Below are experts of layer 10 (counted from 0) of a mixture-of-experts language model. Rows are named router (the router's row for the expert), down (a neuron's output weights, with its number) and show model dimensions 168-223. Each number is 50 + 15 x the weight over its row's rms, rounded and kept within 0 to 99.
After each expert's rows: "raises" lists some tokens whose logits its average output raises strongly, later layers aside. This comes from a sample of Wikipedia text that the model never trained on.

# expert 21
router:50 46 64 30 53 41 46 61 54 49 50 25 23 47 61 09 34 36 54 78 66 76 50 36 52 73 43 34 27 53 36 64 42 59 37 54 24 35 39 83 44 55 45 41 36 32 68 43 70 41 58 62 31 61 55 52
down0:53 61 45 45 38 70 56 41 79 32 44 52 25 60 38 48 48 25 37 22 54 70 54 41 51 27 57 25 70 39 74 39 80 44 49 45 56 82 13 55 48 54 57 64 59 61 34 56 49 53 37 48 58 49 39 63
down1:45 45 24 66 36 56 57 50 54 38 44 25 56 34 61 66 51 68 35 73 68 52 72 39 35 44 48 45 35 40 68 47 23 40 47 79 52 45 62 44 44 60 60 22 43 36 69 54 29 29 48 32 46 32 38 36
down2:51 21 60 58 58 30 13 56 48 56 82 35 57 69 33 25 57 40 18 32 73 60 54 38 55 52 55 68 34 56 71 63 72 50 45 37 60 37 72 67 64 52 55 52 64 40 34 63 51 71 74 63 43 36 61 61
down3:40 53 50 32 42 57 47 24 49 71 73 85 49 54 49 54 38 71 39 59 26 56 60 55 36 42 43 39 19 57 39 64 67 60 59 71 75 40 32 37 46 35 40 48 54 35 47 29 70 82 47 49 56 42 94 62
down4:62 29 40 33 18 63 49 19 14 35 57 24 41 32 29 67 54 60 54 61 55 47 50 53 75 53 54 60 63 62 78 23 58 37 57 30 50 44 65 22 39 78 37 65 43 41 33 51 57 48 45 65 40 48 50 51
down5:50 34 53 51 42 39 43 48 66 37 60 70 45 60 60 80 55 26 31 70 44 43 78 46 59 40 54 60 53 27 29 62 76 54 21 59 58 70 46 48 35 45 44 24 46 50 50 65 74 41 72 42 65 59 61 53
down6:62 96 42 41 37 62 34 52 39 50 47 47 76 55 25 53 57 54 44 45 51 66 57 62 32 47 50 40 55 28 63 46 51 64 58 59 84 51 50 79 41 66 48 48 54 39 82 67 62 33 32 56 29 44 69 26
down7:55 55 68 37 65 15 40 51 74 83 35 52 66 20 50 70 68 47 82 33 43 43 49 67 53 58 36 43 33 59 48 37 41 14 24 36 43 29 39 35 36 45 63 48 60 37 36 57 54 56 57 30 39 63 72 31
down8:56 57 22 73 34 52 52 53 50 48 25 57 72 53 69 48 88 58 39 76 65 62 31 44 80 33 59 59 36 22 64 50 64 63 78 51 32 63 70 61 75 50 39 48 35 78 26 65 89 72 56 55 53 48 61 64
raises: "ing", "ing the", "ed", "ing and", "ing,", "ed in"

# expert 3
router:42 63 56 58 64 56 51 50 37 44 39 25 45 23 50 28 33 40 27 60 67 79 56 13 44 48 32 47 65 35 51 70 60 19 77 34 16 32 93 58 52 71 51 32 38 69 74 59 64 56 70 53 44 53 69 25
down0:52 62 40 52 57 76 44 50 78 55 72 42 64 73 41 60 59 51 66 63 99 56 54 47 54 33 55 26 55 66 15 42 62 56 60 40 37 51 18 61 39 41 41 42 38 42 67 41 56 64 45 60 48 60 47 55
down1:33 70 43 30 47 60 51 55 48 54 37 59 87 47 45 59 15 56 32 74 60 41 66 51 66 69 40 57 75 79 40 49 38 65 61 78 36 61 56 52 43 61 39 47 64 48 35 53 62 42 64 45 55 41 35 38
down2:39 67 57 61 47 67 35 31 35 42 65 51 35 75 53 55 34 51 58 67 40 52 74 67 64 35 44 45 64 55 49 27 36 52 50 78 52 32 49 49 41 64 40 52 71 59 35 28 57 23 69 41 72 34 92 33
down3:49 39 17 42 50 31 64 56 23 69 32 57 66 66 50 30 42 71 61 76 60 46 25 41 45 49 58 62 45 05 76 49 51 57 80 48 53 56 21 51 46 48 67 17 40 42 29 56 21 20 12 48 55 29 42 31
down4:66 37 34 52 33 60 45 55 29 13 61 25 45 31 42 52 56 43 74 58 46 06 57 40 49 35 60 73 63 54 58 44 74 56 36 77 45 53 37 74 32 31 47 56 58 40 30 28 54 57 67 75 37 65 54 63
down5:59 60 58 47 49 59 48 70 62 42 57 58 26 34 45 56 29 38 33 75 32 30 52 45 34 36 63 39 64 48 61 53 54 70 76 38 48 67 82 39 82 26 39 47 49 53 47 74 49 38 58 56 54 47 30 36
down6:52 53 51 31 33 60 43 47 30 73 41 46 48 48 85 52 64 20 27 50 60 77 42 52 32 47 57 19 52 70 59 62 68 47 35 62 39 54 46 40 37 57 49 57 63 63 52 52 41 25 60 67 48 44 58 45
down7:59 45 57 34 37 56 41 44 43 17 60 44 38 60 37 42 31 43 55 60 43 39 38 59 36 44 49 69 65 50 70 78 73 45 58 66 43 46 12 59 43 46 46 54 46 77 34 55 57 22 34 46 62 72 39 49
down8:54 57 54 31 29 57 25 72 54 47 54 44 82 43 59 57 40 61 67 49 44 46 25 48 46 52 70 47 71 45 81 60 21 46 58 45 55 71 57 50 41 64 50 60 33 52 23 70 45 51 50 54 39 60 60 43
raises: ", ", "–", ".", " and "

# expert 10
router:36 71 71 51 33 61 61 65 81 57 63 29 46 35 73 60 45 47 27 79 64 78 63 52 51 49 47 50 44 20 35 55 49 33 60 63 41 28 60 53 41 39 42 48 36 55 81 30 38 58 64 87 33 48 73 35
down0:45 51 38 31 53 50 38 13 65 55 42 47 66 70 74 35 36 69 47 65 52 42 59 45 25 55 79 50 51 64 61 52 61 40 58 41 76 36 60 61 21 33 45 36 53 50 48 37 83 83 36 47 23 51 41 41
down1:40 38 43 56 35 71 59 51 14 56 61 20 09 61 44 65 52 32 40 41 39 62 52 58 36 27 39 36 54 62 55 65 67 44 59 57 42 50 37 41 52 49 06 52 53 69 43 50 83 59 35 67 42 63 30 70
down2:33 68 48 46 61 55 58 43 29 30 52 50 76 69 69 22 32 68 31 75 64 53 34 43 28 49 53 81 62 17 56 45 42 38 79 54 70 39 39 55 43 50 76 48 63 68 58 58 74 48 29 53 28 48 83 45
down3:55 53 19 44 48 32 34 43 56 39 48 53 46 73 46 56 34 42 43 50 33 40 42 50 62 56 30 57 46 65 43 83 39 61 60 12 54 53 68 71 68 67 26 58 71 51 46 54 47 24 73 70 60 48 46 36
down4:66 57 39 63 25 71 37 19 40 26 50 43 72 47 60 39 33 39 65 74 53 43 44 54 53 72 39 62 55 50 44 40 43 33 54 43 37 42 53 47 57 44 67 52 56 35 54 46 34 55 56 56 54 50 27 56
down5:60 54 43 35 38 50 46 59 29 64 36 58 46 57 33 80 61 58 35 43 44 67 51 55 48 66 39 67 21 57 43 49 82 43 57 52 36 59 59 67 42 32 47 59 31 52 53 16 43 69 32 34 71 71 40 43
down6:76 42 49 60 38 37 77 40 27 77 49 47 67 55 39 36 51 50 39 40 43 55 31 39 61 43 62 49 79 44 34 25 53 53 46 34 65 75 36 27 53 45 58 76 47 36 42 52 46 71 28 58 66 58 62 33
down7:34 52 42 40 52 23 40 35 41 27 43 63 48 57 55 86 80 55 26 53 27 84 34 22 71 46 27 30 42 45 66 28 70 48 50 40 50 47 50 53 67 60 54 74 39 45 53 67 82 43 65 60 59 29 55 61
down8:55 44 38 54 35 41 56 28 37 61 22 29 69 52 41 44 39 42 46 50 53 41 63 54 28 68 57 29 44 63 61 44 55 56 67 53 64 74 43 68 69 68 79 34 72 37 31 56 76 48 20 28 33 58 41 53
raises: "\n\n", " In ", " The", " In", "\n", " However,"

# expert 30
router:58 64 46 15 48 56 59 52 62 43 35 11 38 39 63 54 30 53 59 84 48 63 68 52 48 57 45 22 37 33 31 37 47 32 53 55 47 44 53 81 63 48 55 47 14 55 49 42 44 65 56 39 43 45 34 42
down0:26 42 49 47 26 32 62 48 61 50 48 56 35 55 63 39 44 52 60 60 36 67 37 53 62 63 41 49 81 46 58 45 44 43 18 40 53 43 41 39 48 35 47 69 47 53 46 60 41 63 31 44 47 80 38 59
down1:56 50 57 48 59 21 57 51 49 49 54 55 60 28 46 67 25 71 50 43 54 64 61 78 58 66 39 61 57 51 49 68 73 45 42 54 54 78 66 36 58 58 23 38 63 28 58 60 74 52 63 55 49 39 27 51
down2:43 25 29 65 51 14 44 81 61 55 63 62 37 41 31 55 58 42 27 49 31 32 32 34 40 85 45 87 38 29 59 64 55 68 64 61 59 33 56 51 28 37 46 27 32 48 54 47 38 49 28 29 29 85 57 76
down3:49 26 19 47 64 25 38 49 41 21 92 54 74 36 46 57 61 54 55 48 43 51 58 46 43 61 39 42 27 31 45 79 44 48 62 46 43 45 35 59 33 46 38 25 24 64 67 54 33 60 33 83 29 66 42 64
down4:28 41 58 26 59 39 40 54 14 34 46 48 40 60 43 18 87 44 46 80 58 30 57 46 83 90 43 52 31 35 43 25 29 38 29 28 35 13 74 35 26 70 30 37 49 47 50 62 62 33 82 69 34 51 62 48
down5:41 49 61 36 34 19 72 47 51 69 51 72 57 38 50 54 54 32 32 56 03 61 42 59 43 67 84 58 62 43 49 62 62 47 54 40 55 47 59 33 40 50 47 20 58 48 53 51 55 31 49 36 57 38 65 87
down6:63 66 29 59 31 58 42 34 61 35 46 43 45 55 86 22 60 20 47 79 33 56 27 23 66 37 54 50 60 45 46 16 58 50 14 28 57 45 49 34 40 41 75 10 63 42 51 26 33 20 39 66 73 70 37 39
down7:55 59 47 68 74 45 64 29 15 46 74 54 60 53 70 50 41 29 40 38 44 55 42 51 63 52 47 63 63 69 73 45 77 45 55 54 27 55 48 60 30 68 45 35 78 66 41 34 41 37 58 38 49 63 50 45
down8:53 64 38 49 34 51 69 46 43 56 47 20 54 61 79 59 60 72 39 33 33 50 49 83 72 64 45 68 70 32 47 46 52 72 42 51 30 59 36 45 47 38 54 35 48 41 66 57 41 75 52 46 62 48 39 38
raises: "10", "26", "30", "20", "11", "5"

# expert 18
router:61 48 68 23 41 23 74 41 58 54 43 10 66 45 49 48 23 67 50 78 37 54 64 74 38 42 51 43 66 44 15 45 43 32 52 52 34 24 56 92 56 53 34 66 46 12 74 59 32 43 61 60 40 55 70 53
down0:49 46 55 51 67 59 34 51 50 39 55 69 57 48 35 57 65 50 40 52 50 86 44 58 47 65 12 54 52 35 56 55 61 66 83 68 57 68 38 67 58 43 72 76 15 45 61 69 55 56 37 83 35 33 24 33
down1:40 52 35 49 62 51 74 31 46 57 33 44 82 71 41 42 52 40 59 18 58 80 64 38 42 61 19 33 55 60 56 42 33 84 64 84 22 38 47 51 55 43 18 39 65 41 38 59 30 29 47 62 64 41 24 45
down2:90 39 46 58 30 22 48 70 81 22 46 41 16 35 50 50 49 23 62 32 59 61 69 51 57 43 57 59 45 64 59 68 54 47 34 50 38 36 63 86 60 74 39 81 59 80 45 30 50 47 72 56 75 65 18 55
down3:71 45 40 29 39 48 38 36 34 70 38 52 44 37 61 40 48 51 80 58 45 17 53 40 59 31 51 63 45 65 39 71 59 53 57 63 68 31 60 88 56 64 61 47 50 72 44 46 47 60 48 44 56 75 43 68
down4:84 91 33 46 64 53 49 61 59 57 39 59 49 46 75 43 55 65 42 45 67 50 72 58 02 26 48 28 61 75 51 66 25 35 18 58 29 54 52 51 31 67 44 28 29 53 59 31 87 32 30 44 51 57 60 47
down5:53 56 52 27 56 58 51 54 43 47 35 61 48 38 35 73 64 32 36 46 41 39 73 55 35 46 75 29 45 60 32 68 22 22 59 37 67 47 36 36 49 39 40 49 43 54 15 47 64 57 51 58 45 31 54 65
down6:71 65 49 72 56 34 15 72 62 37 48 37 26 62 34 58 32 54 47 59 43 69 29 38 31 48 59 52 38 40 60 61 47 80 43 45 31 50 47 39 44 60 33 56 07 56 46 42 43 52 39 39 71 66 56 38
down7:63 58 59 57 48 50 56 86 44 32 66 77 68 51 38 52 74 41 47 39 56 47 63 48 44 49 44 53 51 58 52 38 35 61 57 18 37 38 52 38 68 53 48 58 48 47 66 46 37 43 59 44 41 66 50 43
down8:59 72 42 78 30 42 62 51 30 42 60 27 77 44 58 50 65 56 55 61 63 07 17 64 66 64 33 45 70 65 61 60 71 27 69 46 74 51 75 39 36 59 51 38 36 77 43 59 59 53 72 74 43 54 53 30
raises: "2", "1", "3", "4", "8", "5"

# expert 11
router:49 35 71 51 73 19 37 87 40 53 39 52 45 38 55 27 39 38 35 65 58 62 61 54 42 40 29 41 47 38 38 45 43 40 63 38 34 42 62 77 57 58 45 39 14 24 63 57 56 25 71 75 50 45 48 32
down0:67 25 64 45 52 43 32 45 58 61 34 76 16 63 41 21 35 34 46 23 52 65 33 72 37 66 26 31 77 51 47 49 27 50 85 24 57 50 67 51 59 61 45 31 63 58 51 50 51 58 65 71 62 30 50 51
down1:59 68 60 49 50 43 37 72 15 59 37 49 52 71 39 54 38 69 35 21 59 33 39 68 54 81 31 44 55 70 49 54 60 61 42 31 34 40 58 48 74 60 55 50 32 58 60 14 60 47 50 38 43 44 63 30
down2:51 23 40 48 37 37 56 21 64 53 50 20 54 41 44 60 51 58 59 55 56 70 63 29 48 53 60 25 32 49 69 37 64 58 41 06 49 50 58 59 43 47 58 59 44 62 48 48 31 27 54 54 40 52 35 84
down3:69 50 38 58 52 69 54 61 59 29 56 53 75 50 66 53 43 38 37 70 30 52 33 37 31 56 43 60 33 11 48 38 63 52 65 44 18 35 31 48 35 49 33 34 43 61 58 39 69 48 47 18 58 30 61 58
down4:59 75 50 62 66 36 58 51 58 50 41 46 39 51 48 27 38 26 54 51 50 56 29 71 52 47 75 50 47 39 35 59 20 51 42 30 47 60 30 57 60 82 34 65 62 68 40 43 90 28 33 54 75 53 80 34
down5:55 43 41 59 52 61 45 15 34 53 50 50 45 53 55 68 68 40 58 55 63 49 48 56 59 49 55 34 30 58 59 31 31 45 04 30 45 35 39 45 63 31 74 40 69 42 54 51 56 67 42 55 44 59 57 44
down6:55 05 46 47 70 59 82 58 25 38 48 54 28 50 69 58 55 59 48 27 26 20 38 60 03 51 53 61 51 41 37 61 66 20 40 64 56 30 57 32 53 49 33 31 42 32 61 70 38 29 53 45 48 92 53 28
down7:52 42 37 54 48 36 47 41 56 60 71 58 55 40 75 68 43 34 75 54 76 44 57 40 35 60 54 61 60 68 51 76 71 74 42 77 57 41 28 38 56 40 50 43 68 47 38 73 43 36 37 83 74 80 41 63
down8:70 43 36 73 47 50 51 46 59 30 46 58 50 24 81 51 45 52 54 46 32 38 58 59 50 40 48 46 51 72 32 46 84 42 56 64 40 60 67 72 69 56 23 38 40 55 47 64 63 29 23 45 81 68 00 64
raises: "| G", "| C", "| F", "| E", "| R", "|"

# expert 9
router:59 63 69 57 34 61 65 47 53 45 60 38 22 30 54 40 25 72 45 63 55 75 46 57 71 52 56 57 49 55 38 46 39 19 48 24 18 42 44 64 55 54 37 67 50 50 55 58 73 39 60 35 18 37 83 54
down0:42 65 81 32 36 78 70 58 56 59 61 49 54 52 24 60 29 31 34 53 37 38 56 43 40 25 66 57 44 63 22 26 60 83 44 65 37 28 56 66 56 81 39 63 39 33 61 49 10 75 39 52 55 49 71 50
down1:43 37 63 51 53 20 44 51 54 22 20 21 19 78 57 37 55 58 34 54 20 31 56 81 49 72 40 32 62 58 70 63 48 63 64 23 29 26 51 53 67 76 54 46 69 56 55 58 42 11 34 30 44 45 57 54
down2:26 42 48 44 40 48 68 81 34 53 24 67 51 33 58 39 53 51 40 76 49 47 43 68 34 50 44 78 69 60 41 83 53 39 88 54 20 44 45 08 45 74 55 44 48 64 58 43 55 98 75 46 33 44 63 12
down3:80 38 34 46 38 60 41 31 31 44 56 57 61 29 28 48 52 43 57 63 33 39 41 53 54 25 41 76 43 55 50 64 61 57 31 66 25 32 53 30 55 48 40 64 60 42 44 54 70 41 46 58 44 23 52 46
down4:56 32 34 56 48 52 53 58 29 35 51 28 33 63 30 41 54 39 55 38 67 57 48 39 39 53 35 43 21 66 41 41 61 41 56 57 46 42 48 69 28 61 27 33 53 59 48 47 54 56 37 53 31 59 17 52
down5:71 55 51 50 23 29 44 66 67 68 49 41 69 55 53 37 30 38 52 54 37 55 42 44 42 57 68 42 45 58 59 70 25 56 71 58 63 59 59 24 69 65 57 75 84 36 62 29 65 14 49 35 45 55 45 63
down6:41 65 60 42 51 61 55 58 48 56 16 78 52 52 48 45 66 60 71 74 55 25 42 37 54 39 56 50 55 81 40 44 45 61 57 37 62 29 69 13 72 33 58 29 64 43 51 68 38 50 52 66 52 49 47 40
down7:34 61 45 61 71 33 78 42 69 54 68 28 47 30 46 67 42 55 57 37 46 71 32 61 51 34 66 62 62 80 35 47 35 47 55 46 64 67 48 46 46 60 23 58 59 31 29 46 50 63 59 48 51 41 48 35
down8:43 63 41 43 38 62 68 75 55 43 38 60 21 55 44 54 50 52 57 37 70 42 31 48 69 39 33 52 44 72 33 21 49 58 79 51 22 52 30 30 48 60 59 42 67 54 24 35 34 37 42 73 47 54 53 55
raises: "ate", "ium", "ians", "ize", "ous", "ates"

# expert 17
router:64 65 65 42 39 26 64 67 39 64 32 20 31 38 61 49 37 49 62 67 69 86 57 34 41 55 57 58 58 29 38 61 42 16 73 49 15 31 65 51 59 80 48 36 24 38 74 33 56 39 53 62 25 66 51 48
down0:56 45 31 52 44 24 37 58 19 26 45 62 65 55 30 63 45 63 48 30 48 60 41 52 31 40 46 65 60 26 29 77 27 75 61 37 63 39 79 71 37 50 43 52 47 48 46 36 37 52 75 46 63 44 59 49
down1:62 39 83 67 46 55 61 23 27 66 47 54 70 51 56 95 48 54 58 68 33 45 44 45 39 28 50 38 43 53 44 46 91 18 64 71 59 34 36 39 46 68 55 35 62 61 63 14 50 79 36 48 63 22 51 55
down2:86 70 44 61 59 50 70 46 54 49 38 49 36 64 74 57 30 69 56 42 53 44 74 70 41 40 68 47 37 28 51 44 25 47 65 52 40 45 69 47 51 50 34 39 53 65 34 49 45 59 65 54 64 31 41 54
down3:32 63 62 71 34 52 71 50 52 31 25 37 55 44 51 67 37 57 54 51 31 41 44 33 43 65 48 66 44 50 51 64 73 69 50 55 52 19 39 36 86 52 00 33 68 46 55 39 43 36 64 53 38 31 75 67
down4:56 67 39 38 52 49 66 49 76 30 61 57 90 46 73 56 31 36 47 47 32 32 53 44 27 71 37 47 37 58 47 32 41 68 88 65 70 59 39 49 55 59 52 59 54 56 44 30 43 34 59 21 60 58 62 48
down5:35 57 34 28 43 51 42 53 56 58 20 38 92 72 71 33 49 55 45 33 33 58 32 38 30 63 69 60 37 64 43 53 78 62 12 84 66 38 63 43 51 50 46 48 53 42 45 55 56 52 36 42 65 58 66 44
down6:49 55 42 47 16 36 71 44 86 55 45 62 46 45 54 31 66 42 51 48 46 70 50 67 40 64 56 74 76 43 57 42 39 54 58 15 66 77 64 39 52 67 51 15 33 54 32 40 42 62 32 61 55 51 73 61
down7:30 41 60 38 54 42 56 59 42 48 22 51 73 53 33 21 40 13 34 63 33 34 35 38 57 73 33 24 41 49 44 39 47 45 42 40 60 48 50 56 51 25 32 61 41 56 51 46 56 54 57 39 43 63 54 31
down8:33 51 74 52 59 70 81 60 54 41 63 51 68 62 48 52 62 65 52 19 45 58 34 65 50 15 64 93 55 67 60 48 60 34 65 48 44 55 63 49 75 48 26 29 41 64 86 43 51 67 31 56 34 70 45 77
raises: ".", " | ", " |", "; ", "\n", ", "

# expert 24
router:60 46 55 49 56 56 53 68 57 41 54 20 24 29 53 41 29 37 34 80 63 74 52 66 65 76 36 41 62 42 53 46 68 37 43 59 53 30 53 60 35 49 49 54 28 42 68 29 56 65 81 71 48 50 59 42
down0:50 53 64 70 53 61 52 80 44 73 73 35 40 20 40 51 61 19 57 46 23 54 43 38 44 62 57 64 46 30 39 48 39 39 54 65 52 38 45 40 25 49 40 18 30 49 49 67 48 66 50 36 43 54 78 54
down1:38 53 44 34 36 57 54 50 49 61 30 68 49 51 58 17 21 40 49 64 48 18 87 41 76 83 44 44 57 46 29 61 65 44 42 60 61 47 47 49 42 12 58 63 24 51 48 59 40 43 41 62 30 43 44 65
down2:60 39 63 59 43 49 43 84 17 59 69 49 50 85 69 79 38 43 79 62 23 66 51 67 51 55 42 65 47 36 58 78 54 63 56 56 54 62 24 60 49 51 28 84 64 61 56 57 75 51 58 67 56 40 35 43
down3:55 48 36 57 27 60 48 78 47 55 35 28 42 65 15 57 41 71 62 67 20 45 37 58 52 35 71 47 67 48 43 49 24 69 50 57 56 56 49 49 60 81 61 63 00 41 36 40 99 50 36 44 45 62 65 67
down4:61 54 40 60 52 47 54 66 59 66 12 23 46 40 37 24 44 41 59 41 39 59 65 38 48 59 47 33 57 50 47 30 50 60 87 89 34 55 43 63 49 61 62 46 67 65 66 18 61 44 23 45 48 74 59 43
down5:60 44 72 76 55 51 51 45 43 48 46 29 47 49 39 41 56 47 48 42 54 54 55 43 57 28 22 84 65 38 41 57 51 31 63 43 37 46 46 53 71 39 27 33 50 31 23 54 38 59 16 53 19 44 15 47
down6:28 13 41 58 62 28 50 42 75 56 58 76 31 61 43 31 47 53 53 46 49 68 54 39 37 50 69 39 36 59 46 72 45 24 63 76 32 19 59 32 51 47 32 34 59 99 52 35 62 50 36 58 37 50 40 40
down7:64 57 17 37 41 72 30 67 26 61 58 39 25 60 24 53 81 52 30 31 58 45 58 45 51 62 59 48 36 73 18 24 79 25 33 73 34 57 18 37 45 60 38 43 39 54 56 36 22 80 55 40 25 39 53 68
down8:47 59 52 54 49 80 24 55 76 49 68 56 80 57 70 45 44 84 53 58 55 61 47 60 22 39 60 40 66 52 66 58 37 49 39 56 50 46 53 50 61 43 54 74 54 31 36 58 38 67 42 74 56 39 55 27
raises: "971", "995", "936", "946", "991", "954"

# expert 4
router:55 58 47 54 59 38 29 82 64 42 49 20 27 45 44 59 25 52 48 66 60 69 58 38 49 65 54 42 66 32 49 62 49 54 66 25 22 50 36 71 79 52 42 26 43 35 81 56 43 54 51 62 45 25 53 36
down0:38 43 60 40 54 52 40 46 32 44 54 39 22 27 52 43 40 72 41 42 26 77 48 30 48 70 45 67 37 80 72 23 28 52 39 45 56 38 24 74 46 33 33 48 48 55 49 28 60 53 33 41 54 33 30 46
down1:71 43 37 52 65 20 39 32 41 47 51 53 47 57 14 61 54 65 49 17 44 21 50 41 44 48 61 53 63 46 53 50 50 57 14 55 52 53 40 53 51 49 57 35 46 52 25 41 51 68 40 71 50 31 25 49
down2:65 76 52 58 68 19 36 51 43 60 54 19 45 53 40 42 34 72 30 24 48 43 23 63 47 10 43 48 62 24 46 67 59 41 79 51 67 51 34 52 45 53 42 31 64 61 35 57 68 69 64 62 67 56 54 47
down3:56 58 54 49 76 50 51 49 68 57 33 49 53 68 52 61 62 48 26 43 40 54 45 52 52 57 43 78 28 80 59 29 41 61 67 44 63 46 66 38 49 56 24 55 82 30 54 47 54 45 43 53 51 56 42 40
down4:52 49 50 59 52 74 68 84 46 76 43 55 30 37 67 50 50 23 47 63 45 68 17 66 40 51 54 73 60 38 30 65 34 48 47 54 39 46 63 48 40 61 47 54 57 46 71 57 40 44 70 33 35 48 56 43
down5:54 79 38 41 66 48 62 67 76 57 73 45 61 59 32 75 49 45 66 46 63 26 50 38 38 38 38 80 47 53 39 58 37 53 61 34 52 43 38 64 53 36 34 52 74 85 60 72 67 35 28 41 86 22 28 66
down6:84 62 50 43 36 43 45 70 40 71 80 43 46 65 31 57 61 44 29 35 67 54 70 55 71 66 44 39 66 56 63 47 32 43 44 74 59 49 29 18 49 56 99 63 62 75 65 44 61 51 65 45 43 71 67 32
down7:59 35 39 63 25 63 81 33 48 51 77 60 43 23 68 30 25 39 77 29 64 51 55 34 30 56 30 37 42 49 57 50 32 25 68 49 68 24 52 57 47 61 35 42 55 37 65 51 63 55 72 49 52 66 31 50
down8:64 18 51 66 44 26 60 32 45 62 52 71 55 31 28 49 73 49 48 53 44 51 55 54 40 66 75 54 73 57 38 71 57 45 49 42 58 28 40 36 48 88 68 36 37 48 49 56 44 64 67 29 61 57 63 43
raises: " |", "–", " S"

# expert 1
router:31 63 67 56 37 42 48 72 71 42 48 45 34 26 51 53 39 37 41 57 61 93 57 41 61 50 40 53 67 41 60 54 53 49 58 47 65 30 56 53 56 59 46 34 13 31 73 67 52 66 83 62 38 31 64 34
down0:77 35 37 76 60 49 57 65 65 68 46 30 30 74 40 65 19 37 55 25 63 59 55 42 36 30 43 71 41 52 71 31 27 61 69 61 48 44 49 55 53 29 50 64 69 37 39 33 78 67 82 49 20 80 30 23
down1:61 23 53 67 15 47 58 62 39 21 38 64 63 39 53 32 63 33 56 48 20 65 49 59 25 40 62 74 53 59 29 44 43 33 74 22 54 78 46 44 66 53 60 50 58 47 30 62 42 44 45 58 55 56 68 70
down2:74 38 29 42 53 50 50 68 35 45 58 94 30 51 62 64 49 45 67 79 53 52 45 67 80 52 25 66 34 74 68 36 77 42 33 47 30 48 52 31 21 41 38 54 56 36 63 48 38 53 63 15 44 55 57 42
down3:48 52 53 80 56 52 67 44 51 39 40 62 20 71 59 37 40 70 47 47 59 34 51 52 23 24 45 43 72 20 69 37 70 64 48 22 56 38 29 57 10 58 56 57 53 54 66 42 48 48 70 62 58 52 32 57
down4:45 42 55 41 45 50 45 53 40 53 47 46 20 55 47 48 57 52 45 51 30 49 30 71 47 13 54 70 33 34 34 32 27 26 27 29 34 58 56 53 32 42 43 23 32 69 53 52 57 71 64 38 59 70 61 41
down5:57 53 44 43 52 64 43 74 62 72 64 63 48 45 45 47 43 35 63 12 35 55 62 59 76 47 50 46 47 44 70 48 34 54 32 75 67 44 29 56 20 65 47 56 50 62 80 40 52 22 33 71 62 60 43 61
down6:60 37 42 42 28 55 34 44 51 31 55 47 50 68 65 99 56 49 49 60 48 59 44 34 46 45 40 65 31 32 96 63 57 80 68 65 74 25 68 56 65 54 41 51 47 62 39 41 69 34 39 22 49 73 33 62
down7:55 56 11 53 56 36 55 41 21 70 28 24 47 73 37 77 49 73 38 57 42 61 62 45 63 51 42 30 37 37 57 63 51 28 16 72 69 56 82 36 49 56 59 50 58 58 53 34 47 48 37 63 55 19 51 62
down8:38 52 49 39 47 31 51 51 64 52 55 55 50 40 13 35 35 64 66 89 51 28 53 43 42 13 50 27 49 61 31 50 43 44 36 74 14 48 50 37 45 38 58 44 33 48 32 59 52 57 39 41 45 38 42 62
raises: "013", "018", "012", "008", "020", "017"